config.yaml
num_hidden_layers: 13
hidden_size: 384
n_experts: 32
experts_per_token: 4
d_expert: 96
hidden_act: "tanh_gelu"
lr_router: 0.000735
vocab_size: 6076
norm: "layernorm"
norm_eps: 1e-05
learning_rate: 0.000769
batch_tokens: [16384, 32768, 65536, 131072]
max_seq_len: 512
max_steps: 6140
Below are experts of layer 5 (counted from 0) of a mixture-of-experts language model. Rows are named router (the router's row for the expert), up (a neuron's input weights, with its number), down (a neuron's output weights, with its number) and show model dimensions 192-287. Each number is 128 + 32 x the weight over its row's rms, rounded and kept within 0 to 255. Numbers have three digits each.
Before each expert's rows: "raises" lists some tokens whose logits its average output raises strongly, later layers aside. This comes from a sample of Wikipedia text that the model never trained on.

# expert 24
raises: "e", "uc", "-"
router:152124134120184089142052135186077144096161127202173115172160102072181171187092126148149082161135124071144099102078076176106183125108166047117104144147168156102154176122172174187092106136122037159151164120092148129143124131099149110147102155113116104114126114093115110098198098051134126095
up0:118113133136085099114117112133192098081055077106118189093163151121158126140205206116106089121118188099155077125134123167170122152158105153115152131065120131150145098133108143140136129088099128082133125145142154182087068129108184099102163128077152143095080172109104134157119131115109142148
down0:132191117143188153100144150154159141116112080121167129097138110122134075111118106145127106145125173149151116150161157175168093073059114128155163196161095108068082133119184164085095098155139087124128116166120089158121206208083162168097100120144098229104102147164170102130206100143108073131
up1:114145089159149161163144111134106121126141173162102146105120118092124120139072082126126070063175143126097084130162079126139122108136143103109103143090121118155124116164123184056100166099161069185078154136144115118128099102143118194156160115088137150116146144133126116127131129127139092199
down1:193119218178103186132075116152156106115100102090141091111084172098129121134124122113165103172130136131113073124069099086095096126122102136104149109110110139175090103130144057139123133196161155101199110158143083125145137103172115206092142186188137097141136107153157195091122105181143111121
up2:075111044133051071069178139157143151213129153119111112121116166135170081139110107117131135137156195119097109119194142165132110132130152125149135223096106140102184114120201153078144147098131064126097126135170122136185171117141123122130107136138141114170160125129131129149139116150094155090
down2:150131182159149138110129142128123133023158173091100119105114085115140173107184144159137068111140173069096144185082161128125150123116122152156181138174189110139107126131120136113143113125079131130087120174139083144172113124127110137111108141090109081127069167116082095131107080148130184143
up3:196079041137126126150155106071092090118121153127126121115115215169172160154114163143146060139094142200110101095165133140120096072155141119107126108147141183110082099141132116122083123107161076132077131125110148175145138101214146117116139189150128091139154103109098124165064161152104112078
down3:148118099123141170127117139162109130159128187086217153064162079133119229132131107105075155140096164160143162132198065145127113142116070122130108123102109162126122135109120131116138115105067156074176033132200165041173147162170118178070130199168124100111144134133186093132116123146151105146
up4:093172132109103135101157108165113044125138158147068162103118126116096134135123115057157187065089170135157107137087073049109088108112161110171130111129140134129079104085091133143129135131189114058092150143121147124121148094118097089128127163168167109132160166116157102090149096180143162125
down4:172149167189186179180148113066162116153096102104107143137103182124095121139096159064105125139141132114123138114138212092082115128157128209091142130084120115107150187184147122161093162099098173110170100104113127098107112063129143122094130109122130108103124151128154131173131181119085106151
up5:113133128119164121088091124154163100130107117094092151118151108152103115142135091118173167118128151128134114141136104115088121083107155117133100201099134093146151078125092209137072115135113127079116099088103138118113139106127101138115131225137075138114095179102095109075161140136128136158
down5:140168167091125143155100180148142132125171148111124142158179133105137147044092103107118115141120164118183096150117124128130143157171142170120145127082159140143175108129108066097064106156031150137148132088140167134085122133175123201103072144145164130128147126188130078109103100154138116145
up6:102159100110127211148125098121187109173172182132149132120144114090061146182083144143113076185137110192095124118190128082148145170170115131098100094110143135107093097130061095126111160133126168106120122149098100171111111114168148092127136137142108181120090126167167159115131051143103076129
down6:088133114164145148108189060149088160107041116099095107147175071122151131129159158117128146125135138122177179127152139143085054086193159166108112124132123170171071140182120077096115095129160061117145079092127069098171134115064138080116137107187130112146077143106151100133177135067100104092
up7:131113080147075121110097152048147104192171114169149052108151080161155141163139159149121087111127148085153156154171109099110111094142106134082144059198172128122083135114103126108139187128204109136080138118100116113122125088164107164142104093106104092126114092133150081134126138120170112120
down7:139169118121138137057151141114179119161126182122166152122082097107116076103133162129074161156147038151109161168112151122106103088255125154142143138123088140108037137188109063136142130096115070130104092105133150167137164053127095162111115116157140169171145107139154130084131110124139152129
up8:169164121154120114108114141134112110141117126112121117100149186125193131148134075152142079096102140149119115098154049188114113120150119078214162126127116139087139142145125139097120151096128137185091128123146105126117169095100154125209136173177155142156148151164177155129109220129112127101
down8:138156080122138128095172108073136122085135085251114143164114160160156117128145089134118161164142069148125154149122173090118083193126145113081141132070011134134136173098176145086124068125137083081157159106101114142121162139088113198147057174136106098141091088151088194119183115138119159117
up9:153129135095126092093116136132136104145106139122130121091198161121083143170112121113139080116128102141128157119127124108105096136197067123116117174158129077156202161158095119099147158117118183107125118140176159157133193077120134146157141112089069134151165122129099153117128144142106116182
down9:121128135140092127112128139052160106087174148164078164131076173141108090103197133136134106184145117143084153088099151101143115079201120100155146111132116134169123152186132158136069122125121118153121158103083176139112144059131178096152080087183120052138124165111167120128125169177138070112
up10:112132150098132038074108092160129116148113113101131128131136102149101098151133114109087130161070129126113155139167123127109112100116141151125148176166130136087152090144111147135161042137115174096054158128093131222131107139044120090122163145142130163153122192164121120101091104137122119155
down10:161120135176188138058122122094092165070116107145142205174101150086129126141115058164139113079128127123120014147118094154104164092195159165150169095096147099151130117131119143167091167046085149163181145115132134120110159098129142135138077143130140111173109116147145197112172165136121095137
up11:141066105130121124230122132090172120116184092138112070073144112152068154164115148098168149168144109198124087117133120116159075076141113110127086089129104130105144089117121101170203103070198093094144129057068052097119142116117124129119129158144126177128108141118127082102129112146104128153
down11:097205082150059155114095146079141132087110109119140129108085112144123119122173107138118154115130108151116096116096148082076095116094115174140086115132161086155174089103164122122104127107169130130133163109094083177150082156142136166138108130168089104093164150108140091104074079151117186133
up12:174127127134092133145173139090082149131145098156128150127117135181116154180124140099150160126107077165136170092141100177131106186138099146171168079120144144170120127143150122146145135153126133093116077125113174138113113106102137145120168159126141136160124101106107117104142143128126139115
down12:098123164137126156132133182123131184096144120121183141171133148128132114054111108068086132091129097142100075068112094147102168172172113117086051175093123128074171110139133119101087123154116100108177119129152149200132104141160095102122090150153196149098150150148106093100125134125090152111
up13:145116121172088103138184129111133134122152173145104146097134155093125151164162154156106108129113128141104165098120122094143117106168120148079137045091162104129103122071137085135120196150119085125088114113128148102058092091198152092156115157133092121194146110151099133167098147130145139098
down13:083084155092067122099128120135226135151184117178166103110130096140175142143150121066143153109111118123158081108073116127151155127179126150123118213138183131168121148093129109134099150123098125090072102146117083117130144113126140154090061104035160098164146130099080156136135089127155101131
up14:001122121095110116093179145179162128086135114109056145109145134135113132132100128126157187122114163135148151196191106134165084109134132148167074160123111155215078143226112168196135093135140157071108057063171164158137073105087102124138174144119051146116154135081176089144071152152118154164
down14:136193101141136125105110138168160127108194192146077089136143217120156107126124088082119126166133155186151138130109132129153124196163157109125172077134115112102148133153127088067148137116183163107114172106150046147162070030101122223144108137171148127138107078166137124129069182119125172151
up15:145127091155114106168120112115116107168127114104110134111123200088154124124127107142096104089079166125131140108135108116136099118175136154150178066130160111132057063111143111109101116126142151129108154103107208125108131097195132099169120159098132145162145116096094073158088189111128106033
down15:093124135076167109150086095158131169099170167143204165092227141096112161099122141127147128109131113153108177088090136140128111133177186202129123120142092144113149176088106107089101186088134096134069167138160072114078152119098133137155136150146146117114145143132132105181081103088140147122
up16:121154179115173123141119131076174118137126180102119186122123141163092138163136120104149114126116156157156137124161130140145123134166119121133143087136136124138183104137110064088133160134085100113129091129135134161095161101208175088129175141109063097157053113133136154132121156181120095127
down16:161150115144167108132138126108136114114189066163131172127126142143115152151110066156149138191147092150132118092160151088127107124195122153053093129137158147097134128156143071129137146191123139103153163132154155149121126093117078081093155114128195098167112136094025090130129047113139123100
up17:015091151109151131112089145163135109090124112038110091098098113048072167136115134120204148123142129165123136176142156124105081099135109083090134194085138160164105078155150123131094128130145118066123133125119151154150119089100122122089161148108084169111122134071203083175094125135155123130
down17:150108120110121114082079116124088129078212128084177085135071121137125090152152151158091084083128205130155137142135139174117145138163105139106130055113101101084166103131148136061150108165103219129103094113125144090162070076164149113131166102108125129104147098140172149098105103146092098161
up18:202148064144114083155122096158139113141136173153115176116115168123144134201109146132085110124104089133098149157177115127130128123154176158082103123060073119137078125086152119119118112134143083169128115123092126164115142085154127109141162154072150146110142115163109183104107121141136118152
down18:110131159060105109107139131172152062141166092110126103125154115120134116113121202131162171142129125129133132138140122099132123129100114119164132126096143088117158197124163134133204096061122163131124164121158170114105132142136112168082170148116119149067215153152128195168119193125131084102
up19:111126174165130150132097113103169122112143131110150074085121140116126124053204089107175196095085147090142099100085113115143089121150134088188123110091171225184108080192106157155159133125117091095091080111122102074074177117159168125165134086139133116108073132101215083128132136116139110128
down19:092214156136071180179112139099129128152118144092144159092090102099157119138152110106181178135123116177144211148152162097149089119100080220132142132079123129157124123102138128159207095140131119077142108099099086142125109165023093134154133142109118126118081137104138092153118142149129094125
up20:085129117133121162128130161157129084149081163125097104093108144133122051073087143129100063160148214137118086103078121200158136146140102160134149121157120146121100135129111158168131168120140093133152091092092143152099066113090066148126157073150103106088202157122173062130136117146120108109
down20:133098122167129153213081125111170125138140142136107163052171116050123067065153166139119115103116157112149055107147131110145139082114046113143193148129130153105104056130116142136128142194143119149137094066150122117108122145137144089137122115168171123073076134121123154164169046121091137146
up21:060088085123137125052127170086130150117121135130108175101185168181141117183118209132110129147099149143145156173201084141142112145130137130124155142130127123107054082145078111094094125113117205124128126114124139169160187098096130163118150169161085185105125122127127171106062141163075122103
down21:113183121095121146098107193110113135072115144124136129146153142209130138104149142133167114099133104143148157166096099188081124137120087132124124123103105141126124106138203147138191150087121133126091139087094104145170109135132117121092149097134057158083152157150152068116103139071086106121
up22:178130095177075116142138147120178119186123107134166120086092138143157128154111088093126074142171150138122101102164137204095102060154157130152119103123069098070116157207155136103163106111089119132112107070169135195153131106119126097093152207120157137092180150121113115146088104138088088097
down22:120116106103198089140098135102109100120146126127086161128101182138129140154110140170164156172102116105110085118146156124126088133163016138106160149098142137154103156103151068111115132090126197148131123111091102135143142083105114109138113149129122160087137074149157097168098118115199101172
up23:139144106112113148131106137058183106112107104124180107124168141139150115124132139090141130077118144120154111154128117192095105116149167167170100173123090139118130152183170107065153117103155133107158151113186106106113163116116171142125141131068113087159133103162093162111117197135134096170
down23:186126114133124194080131139118116154160133150102080097162110119093145115141099124220091113137130141088144136107167097138127168124169116157169191152101171079169066082142189164134163104085110170145164078117068203113107138029166200119167132108114125128156097171120148136133136111131141106137
up24:125175083116083094122200118122124125134131096139097107075120133091127138154193142075190150135133095139148113127150128127156095087130196155131086108124103139170116137142143084145108140097203104150098092096143162149114122106214092128189118124181094081183156065112098112145117130121061138141
down24:152105150158111114125121079111145055144184138084134108131137162136103106153097133110109195139118111177161149165124201138085132156201088146114148158120119149178139160087113148166043089083138169100114032165111149152136108139087119163135095183147133171092145126119144163067078177055086105165
up25:169196111079166152136109128113132104152103081128037155094086172133130116167133131112140141143106111158121145103145113147147118124118110102092137150101112081118134167098139151209102123138102130210075084056105074122125044116113089175146158161128115108165137143156094193116136149157143122162
down25:158103077109163153218191110144173121140153113105152148117159171186050147063136095214107119113112117136148109164149104118132080092107127162156110103111107177143124157141150151139101161098097113109137078091114164149164130209126146166142117172135166110069152165147148163110033169114116166147
up26:103118147169042089112177146145136138152117142150103080108102141112142105175128111181180133105149136193149132162123117121174078109207114143104133119169094141106141067143107036109168152168067118077124140091129142181149111059163091176130101172113068052104158088109119115210103153129087164148
down26:105067130140102140156136117099155102100098161186085152143089152147074053126122140126123107089121151055147164183163137175097168108180097111065104140104084094122103074120123147102163128110145091153026105132144112126116082097176144082151115134096125132138157142138093145152119078146130102106
up27:135153115187158174064098098106183085103114244114156149111152088088135094118158122142157094152103137114146105105094120142163120115168130148124155118117140147106117149157092129053114143132105127108179135153104130199110105100125130104144137075145102153132144156119159100120038053173115077108
down27:187139098152112195117153077104084075110107115133147135100104097131124142120099110182160109122122095102198141157106144090189075155114142133080135127152168147172101148149198097080128136108164117174105117146118088105143115163127114115111121192150108066150153116151118170115090091122204129154
up28:093137107115155105151161114205136138120162146148057147117046202165125165160142128078134165118107153159180142118117163111092118115131136102126125149111050114154129165130124112155089098172077125116131103095101106067124116109102119131081172157116058121114163114152126148131148157125150105133
down28:163151126098163133177151158114155114190139130117124154110163148160143163121070150165086123113104087135169136133157130160146159198154128153073076134129119163093161087134132150129167053173193167076166090109148100127122196145127163180098091149128206153141120126141124173123150117065128101076
up29:129143109066149086137172109121168120129101069141101113127106134147116126135116099112122178187120104114124176090121106116181106153122145053175086127131149159151124126118149122203091123125111075170147129182093141161140125095105067127134169158102115116085147144095147116144154081145133120143
down29:042156159147107076152127125152034110113127096198134160141140077110061081048112167159155131169137129070165163090161092116142115092128125164120118102141156093138083151124089136121137070114164178077116101125101140151112122094075100099089160111126140148148169128110113127209146104114090154144
up30:081181137110150166119087156107121147114137126111129111075210145165159122116153117153169095146136178145149144142144114108143091130118126068104160117147136161130136118157065091132118159097103118110149086140101120097122110123152158110188163090158090075105148150111166088099092119125081147084
down30:154139088161119136149116157090087157108140139130151134151075099112107088128077087141138161115126107123138113141125093191098142113133124121140073148117121103146068144085130075128058134155129161120177172116145143112122109102085126120150164144101166184110119145200172057106144117097092119149
up31:091128189065109076121114124076124112127135115153050083096127141168121126110139115190166135159065159194144125146173124157110101097147161078137165137148112117157134086138160095171174123096132178057204100099090140097142122131143148102153088172175114127177157088101162139081123092122134151137
down31:105111117152104101154123131133106115123129140110065142115133150160139156153112131115154122159114150141134104149087165100121148164098111128127174107106132147111154098175110143068135119118082183100157118043141068141145079138116118101119170103137079139142095163121161159099068132069065115158
up32:076143105106147097105183074132151127163093157123109144121129158191155100139098124140086085104115180082108089186120108140140113132162116132134150149100142158111106134118102124138113156092122111079159093158137135160133137071056154104092126092128075119125115160157185168138097101143109109153
down32:150121099173106107123146197061179117180098120119153104100172133119154057133101129106171086201131194124136209124085115136097114084161148162086133084088102141122115154121165155106174127158162124148106091093120151110155125115111133171130141090096162120073102144099117104157141125085085144113
up33:136076086173106078138092109165142120127119118124126091104102129103142207168152131151121084114126163137075086119151120133145111058148182132169123163118073097102123125124164100140168175091128130105200127161146123150129095106098159124112123143092161100131123149150111126069103102151112128072
down33:086107164109125107139093056115146100117130141142129111181107110174133136106115077099094099105138139104167150137096120104086115180207126122073117103131123140211121174138099117043098160101104154105126170089058151138150067079135074085117117111137107151115113090069099179095177165134097134143
up34:094149124144129157174128152119135131136144163144150146128119121182050122099115103170151121129153142144128173107232188159193099107170184101193106141128081105130120123098107152094135107130133127150104071092149143158222063112196066180099128116142115108111121155095163148143116151137176076111
down34:153151200122158181086185113124089148135166153195139174174134146119072163165133144146170079147137128132112104188081129124080122123216161116111118116164151122108093121156097105078039152116162083154179148076126195120110139050142167155117128137138124105133074094141127140078135123140119110131
up35:138169097112175175127091129100156130172166141103148125090137094101121151153127098115112144158121140139102094113129142123198092108152069097127105085165144142103098127133102149146149138087137130118075122082085126132126092089120147056205165182147097149099139150102152078146113083115091141194
down35:135143153125108122089160107126107121077123144166081120172151127133115128085128125131100130132138104098136160092140144181044159154215120111071116133099117051102127162156112113084052133095168139145099114076138133116124113053134115155127117134166140087063103164099104185117168153100120138085
up36:143131098079147112109122136086124164132114140124106172120120131143108141085203094135158103138151125180122133139127157107139092175156124115169107173135096086138152173084126133105110120071145128170163119154184090134119124083158091139139139076107160068082113128174106150102153115163186100096
down36:147115097120184134147130150170158148116111108094066106121096151081123151195125134135160135118147098104135121085136082121165119121195213149142095134109125064169092101142134119151129140065185127154164141128122153098110134095103139114137053164101149098139112131092111142103107122155139125128
up37:097151165074126094081135130115139108121112123082092115113065120149140129123149113105102064083150111158106144176098125147149126098157131080133110130128126153156038058146134154137113099137141136197134170126134100125168166117210120043128127147121125176109114109140141088123074220147085125107
down37:093114118132117183121123147115165127108156190074146117113107104148115150100156120141179122082134144132113088155067182115162160127181153124114141112114102154148151154159096087098188144115200091139088084079120091122090134106112124109202095095204124149124146113130072173190087128166127102187
up38:111161118189088093125124111122150106111160109065072138094075085147161081137125117069107138149165111125112097114147123116131138168160072092144111133103140201120161054137125167167125123097122145153076122130159108193097167119175135098177121123118153139107114116110130130174143119115135183204
down38:171162147162086139116144132165112171096116157177196091085141084051124121091133153142104106116113102116098134146124128169129105115089164112143158176096145095111131161118143049107145136199145101150089174147137061111097176094125136125081183055155112137149119140157155136143157110154175108119
up39:155158133155116155203146146173185121117119130125148197104152079174139170105089085138128085046129124110099154130144148115172115127166160131135090156114138112126184108140121137113131116122124109112114109154103147103113167116145089131133167136126135120144125173106193159052132087137129109080
down39:225153098120168151146115158121151102126139086108150094119041201126084157055070103115148144125115118137110106111049142151105097197128094102118118128138194185125146144081166124108128178165134148109131123126161104167164141192099132094146120159122121108140060142137144120083091092137115142129
up40:153127134116136099074105120107143151147108116125089073098127181186109089159143121145090166121128109157156144178127075133090128121137106091125164111164092228138094130156123088194142075135084050120122133100103128127142129128108119146141186183027059095125116106085168093134092147129096105123
down40:084168143191112151096129118076129153137117062089111154148144117103171172118131118082116188112142151187136137188099075172060166111129120091153135086131170154121127141117143113124106106145135080096205190104087129088149163109083125121122102138172139175087098123164103133129105108077162135154
up41:094201133105124092093149113164157107127139130121117115094165110132130170156138152016143120122106090126058130105164125120126102127137146145128080140145142084093071072116131109143139095120119137108105146189101049149096160105181123073124106138053106186198106189123170136089062164119086106153
down41:109170113174120147129084159115152138104142114163145068162100188148108127149118151140126130113133064127125130147140086156165154177168138103155151185125124152101115155102180111112078133091098053157160132115121150128143125053157100115157108068164093076126171141114145134121136074098182138150
up42:106117115191156175102124153148140112113149128146095100095156149158150159118137129100114143106128151153162112122124099152126107153121088120186151094157094180153145106151126109119115151132087153070143075150106081184115117106106100067104171147178121169064117115153110091114099057158095113097
down42:102115152130147116149137179118128114185048188169132124114142072112139115069094116120079142043140137086130163093162102107156162115104091132155157122174070073128111132133158132151075139129154134159086140174176124127141155155088112140101133110128126133108105164168085139143137128121123091152
up43:080146059100184157121134149045120102124095049068122184108156123146158126106141118121188199140121190082142122106116078133164126146150084083127144162165130110135163122062128137111157130127108135115159131048134117066073131117102200133114111128167079123154129163133123170147144122165109120148
down43:163143107115131100140109097165108117186123172180128137093181082163149110114149120184170119163129095177121083088128129139161100093168121101112128088156072134124127123119148163092120169123117218144122224133163157112137125163167108146079133100197151114109120090071122111180094049129136127103
up44:164137116120112163208124081096109074119170122122116201099107094129089071103096085069116127128150120133162146137137129157212120126134097147159103110115153162062112129165119083082104112166104165138111119088126148134126149117120161177143147116107125185131178189171120091147078101174180133128
down44:142135113118127123171133148174112098161108140122110186132126104168123142094099113093129142135127137099136173160121153131078088139116139111096123096153125096117104122131159122159181130107136154018141118157127064087197144173153118130123157122110135117092063077123108099125133132171111083129
up45:137157065077143169143123134149122106145097122067087113115105173119129090129056105161133190129092126157141147127136177167108122125123139155146115162130134146123173142220104073097167106148122132105139100092167158090126111092129090129106153126054136104118100178168125123080136204115131121152
down45:107162079126140105145129099150111108158132114079118072180121117068133110130131135143123150170169120113125152074098084089140171128134196174155145112106080139124129138082106126136103104084139122132127125091147133137075150120086174221133115113182109180104130143093135135102145106156133140147
up46:138112055189145175182123094136141151119152115147148132089116135177091128128145154133102117136148187160166124139140104153097113104162073123141149094078102132048094080121114113117162162061177122125102109119132093159092115117130157139140150105135122127120115128067147108143120172137128129149
down46:119156126254149126138153154152166133102078131078146144066190161165120127117133114156132151098120132136128123047143110140127085147079157152144175134120212127158167098109111183138149177139182123137091142220109040140103090156166191190138122118195100129152094120117123124178131155127176145156
up47:145153114150091152103133106170122103135100158138117130090045141138088120130165117159108125097141171208165138107211181135152102119151100138138134113146042104101100113127127052103136121116096123031110121086137103150197109106154124130158148176113134105111160115153143121126096150146159183125
down47:107045147135177096073155080148122100068147148091154123100117092125130055086127106168141110089129131086124126118188132122121147152164162158124154149162147079178076139093147098165085115112162122127134205174138109104104147102123126139144118160128145159160123089155136078159131101178113098062
up48:122168124104153108130134098124139146123128119137110206129166149132114149096124087095126174082140107111127140129133071172153100110166134128132113121123131147164114094091149124175159121203117133130114132159119147103122066113175166131119129118139094086146120108094117130175098123104113108063
down48:159135125114155135113151111095133097118098155106131101176098147118126169129118139125125081145149110170150163176059155091105127177160134183155146136093167140139133197154171171179125138162119148088106119088134125199104124039088144106148137123088160142169125088100122055131131159130157116141
up49:103150111138138092104156095117165133140228153145159090110134091129158122110136070112104111086115134113120180144148116063146087146174050069141181131158126134146142162111098139137149167110164149090170107063144117165148082079160121137143154109122116098161154117097127122143127130194136062105
down49:102125173139144110142141100119138108186125160213145140114115078188105092109094129143112153145123110120139091073175137179201120156118133172192084121085130113102170119131150084133160110118134146108123165126151083108054103177083132136126155152132097164165117115103136107164138173089108242158
up50:121182104111098146125150097134169131089131173067158174109144090131113163173129131105092074190162069145105139164187113120210132142154071121134059140131151188135179114142078139160131062108156112123088120164115137195042148095129086145189178132137132139151154136135128138142116134116091178215
down50:175155141127115079142123172144158135143136125143125140135165110100104106098107137207162119133122122161054224106153147165114096114182121058139140120132098108111157157100155100067191105140118162142157088125137075131108086126135161038095116057193194138090128075134130152132159121128107194173
up51:135129151150090134183113084126087050160127146096156150098081127152142200103182098138110090136112138108158139093138153125180132139192150111140025131127104136111194153078185139112131130166119129179146093096151108078117136092150107129160127098157131114146114097170139151099162127150076150115
down51:146116146159102170165116146135157171105179160126075150109104101092090139189155188126101146083152120149130172163119130033119097092154103105169136134143134131101071086121121120076109173150202052117132121155134124122098110070134086183138134067152126118085121153138042128138100162168130175174
up52:157093122130117122152145106139171136115082134095141106137180201135105117157111156110156108100109127141097146118120143126102105153163127142198105192060127107216194129131122159147164165112121109122107099109100102064121153114137117176130159082094146125126091089103157154117118137122122106231
down52:087158175116098103121143128094133160119154118098109118150177087079140087119128093155102132121128149154096131223128150146196112142196111115079145127168136151107103154099125099131097140145142116090165160150067127078162176132161140158151101097169156106118092153103152114152120188140099122137
up53:151107117117149095097119087117169142110142133095125126119147131137124071147207163106130128163097090116116138184133132095189128184183135126126144136090086154137159110150205093119120124094129142122170113149076123123174128079085117126138116127139117123147136106090129141141107123142094142117
down53:143144096113124088208115095106107105101114140090088111082133122117141084132093096160090106149112110050109174190154142144155136105118133151127211158139135157143132195073127067108158145131135165094129171163134114124130134156080169110081162089064115159127114127148133150151155106133126141150
up54:139173126164113158121131127072224104114146196113166146140111112147149135088109152085140115113116127128158158146125130053099143152134125130153127111177162184164056146171113149112208164127179124153124106127120147118127083122107135163097136117132166150130136164118160102101142078149137070062
down54:131098093117132114128121133105123172112180161178123120115155109183146138093150042141175098184130156136140098119093213114129168087196099089118145175093148111105143099139171214179083113132179147178095110141103150127147168062164104131121133095147061102083178084126109131141135087137071108119
up55:076167128040151136130155137161141120121076216111074144111129149095120139131074117218113146097132117128104091122202043123147093086134123122132082123149107097063161117088132108088122132127143163100124115161099154150122096082127068076071138137068124076115136160137125138120113039084158136146
down55:156139139163145130128067119155222083119082125087178051147131158120083089138072144095116115124151158146153188092121192127136118129151163112129109085129141138105080171172154148110068113105169133150146051121112146153132120084103119189177122117135131069081149123173166108168130131123101151121
up56:145136134087130043140117103093115072139093071149108118099126136169171155111152133082170106140118135154173119122120138093104106109160186135157168120168158146106098103119152107158135142117102128125163157138074158083116090111143113131149092129138106099145155173111160108119110118167129113106
down56:148130129093136083070084100097138171147074160149180131146107100123117170144186135102086114126134111089066089168128146166162182091164139136056135156137127090168134142116116086137113106168132124086182148089126091198117134094087117117110080161165106098145100081123126177000143116059180170149
up57:155180103120124118084122117130128130182160148111101089111102143106126096073105131137081116102195146087109136112192092107151136114175134130124111118147161095037106092106140095153138134077119114180125149108142130095137124068114170113148109120186116106144144115156177096138125085140139132102
down57:109109095127113091134104120125145116076142143100177127116122065091104118121118101209153110131124117128071116170209102170119126058164121113092136144130084120185159114129101048151090142097116186103211148196140097181174135102108087144213106113132160196074139156139215154126128083157085137108
up58:135124194135096155156103135102149081112112146130121175117105124129136108029078113105115093089145129100136086100111154142147129084172166168159139118140094132116153114160128158142178062156085125154142128167103115123147162098146110111176111119065096157128145236154177126143126072149133111182
down58:149122095120120135088131179131093100170148142078109153143201056177082216134134119118125160129135114121126114134055171126173097118202083133123130106128169131108119128145176163137091116107189098138149105122072169155142216113103068141173064102160120103146122105134118079134194104101135095141
up59:120127080104150146087121126099177141108112120097101144113136145091154141128166139144164188138136089130165159093112109134163107153151153088114042096098123155241089068105142164084169190083197117147114116164101126144188091098141120150097129141102119114119102091135085115178112088127086153144
down59:100077173125108162122204108111148097117147147113109123185108156126135169121134128179055118118132143120087174178161068138105133156201118166120135095164106069110095116137171121161018124131072129129134105136140182046119209074164231159118076106113170082186194147077099140069145156107081147068
up60:164127147177097133167128150096143153100135124110130189111172078136134105059137141135125138075132182130160127210118121178172093145132138138134143131105132174166161153093158143122113147114159145158139102140150121110088147150189141134096121110093128124129121149062107151138133103198115177141
down60:196104090142188117104147159124122161085141104150113109158108192126134136101104084123172154137139083022145121133123100139097115134080194168169088149096120150096105106143142111127133148075115151107142162106120127137111139192137087110154126155099128167132132149147124120125157116090133139127
up61:183107145109152121102110122099181127126126111123177137085125117053114120151134106124186128165117100147071095099104116103080124161181152107117161149140124164105069105133134119154111149091134143159231174127073172130126116094117161104119132102131165111142119143114143050081133106130141093028
down61:065110060092168154128124072097158162094145109168161083082142069127188126085139139156140171123125122126134145115118077126115144123097121177114170137154095139162143115140113138155126126144132114075104144150112087181132107129138141116193170173114071148130058131124074159208070087110071170124
up62:138208139069142110116132135104132119181077120123066142121125196143100075157135117193134114149154152094083139172180106064108138027159186188147115108150113115099133103072125100048076174180094164126125153136142109110152118114109161130164166146187080105162069150145171090099158085120112150107
down62:112180129145148114108124129151129172234073173137118069150095113192095123111145163117104164133149143137116121137151091099105101126175099154046102144140112149136169079112059084112185099112097117098124180141066116194099107119093108103170127111141175125108103110123122071153091145175138118094
up63:106128144071137129126165154076137135089091128130104095090126093174179094125122090115188133136113155147140135136113030106119103130174128095106109143144105140099155096140135135138109145129161063184141135102121147152165189103085112159156117120050142079128178159099095088173134181140044084119
down63:067155055079116144132144063109142219128129161084095099097141090135127189104149197153144145085119103099115095166130122136119160122139137116081112119144143062120125171137123161134107172121143143156080143148125093124162162143131121128150139111184126144139154144098151162147144132098170122141
up64:118108117123109141081110092116132074134086130115099203131105132076127079101145155122133106154143106140076114146119078123171158092173130139114130105099103083195103130123113167109116139075239082153118143097103137140091145105177145138088094127085097126117146139126206108138098178119150061140
down64:066149127132130127173085096229141140122148120155120164104096137135117120123109157105093161148114174141125092196137156122185041063073088083117150115109150136145102139162106110166098157141181143109141088071144086123122176176126131135143157095064054191049132161126133141106135122147143156106
up65:159173106148156097106120121099187132128147148074103145108168075183131112087177111143155135070146143121105162080148116103146105141211147108141126129098124159088137062133095103148226107184081160146090091133097089107125101084158183117141177106108150158166113220151114147137094141115168103151
down65:096121158132152126134141138152106142084138143125091159118167076180116150210150142124117172082154085100112076166104139126147058075111106162097086146101150054128197163170142186145082144140139113142131202166120150141092143135111096079124178119089117077129104091156116114127100124143133152107
up66:152168133076130074177120096100158108153063093067134153123074166091119142126123122154160161078137163095158124137119093156104103165144146075123104110137111127169133099208140159163146162110119120056101132172135130100153096118090142082133150145138117059133125108152096094108116251145100161135
down66:124123136135084134094149142106084102141148108114042134153052169138101129117113083160128113140134095145128118201099159129120172136161109132109156110122104097150093170178171143115091115193131158127107085120146077134141131136071123133128148171210153120161133176080162159137092124117157158152
up67:127112095159137144120163150083145176116101157130084112116170100180130151139131131123137137113133109128141163122148110145154106113165082113106147178155102151214166066140113072116123089103108124135135109066166103111123114093195106107067171163113116124112058115168117171126138110137105125104
down67:109146137080119106154067098154132160129134151165104091142174102150189137115115148104082097075133123138115152131137146137141116122156114122109129133153109106086218122114084170129191124170118092135086106087171105078139123131131163156104113093090181097111093127120158109153123065140131141148
up68:141142070102109125158138065096152133171129063142068120110170158168068133084111137095119152153121150161165138112133164119108115073175201160144146112151145091090111155134178101130159129128137109142117140087072113080125127091129162126165106110110111132175193157170034116097136116128095147105
down68:143174071096114167153109109128087158135128150129157102128139124104112073190112108102083095115144068141111130142168142099138156070175167166075139081117160128144137111145152149049147117107050153146156176144146137141113065057124134119108107083132137108117090133090137151093156181150123171104
up69:121150129095093169109125142116144126139152159118027198108186147188156117107148086087115176133098171151121219138134118089105102149170126108097087134120128142128184065125110143138161140122139092111099093148089194144181115094118094173195118154158129095108127104064132065093134086217111162121
down69:137147152120156125182203122137145096121108107127086127144134112107138122166074156142096113180141142114081145196102103050127119120164156171132161101074122166127138105145127180097162170112158103112137110121125129132086096097122123170143087083110104132125143203084092146164106134106167139114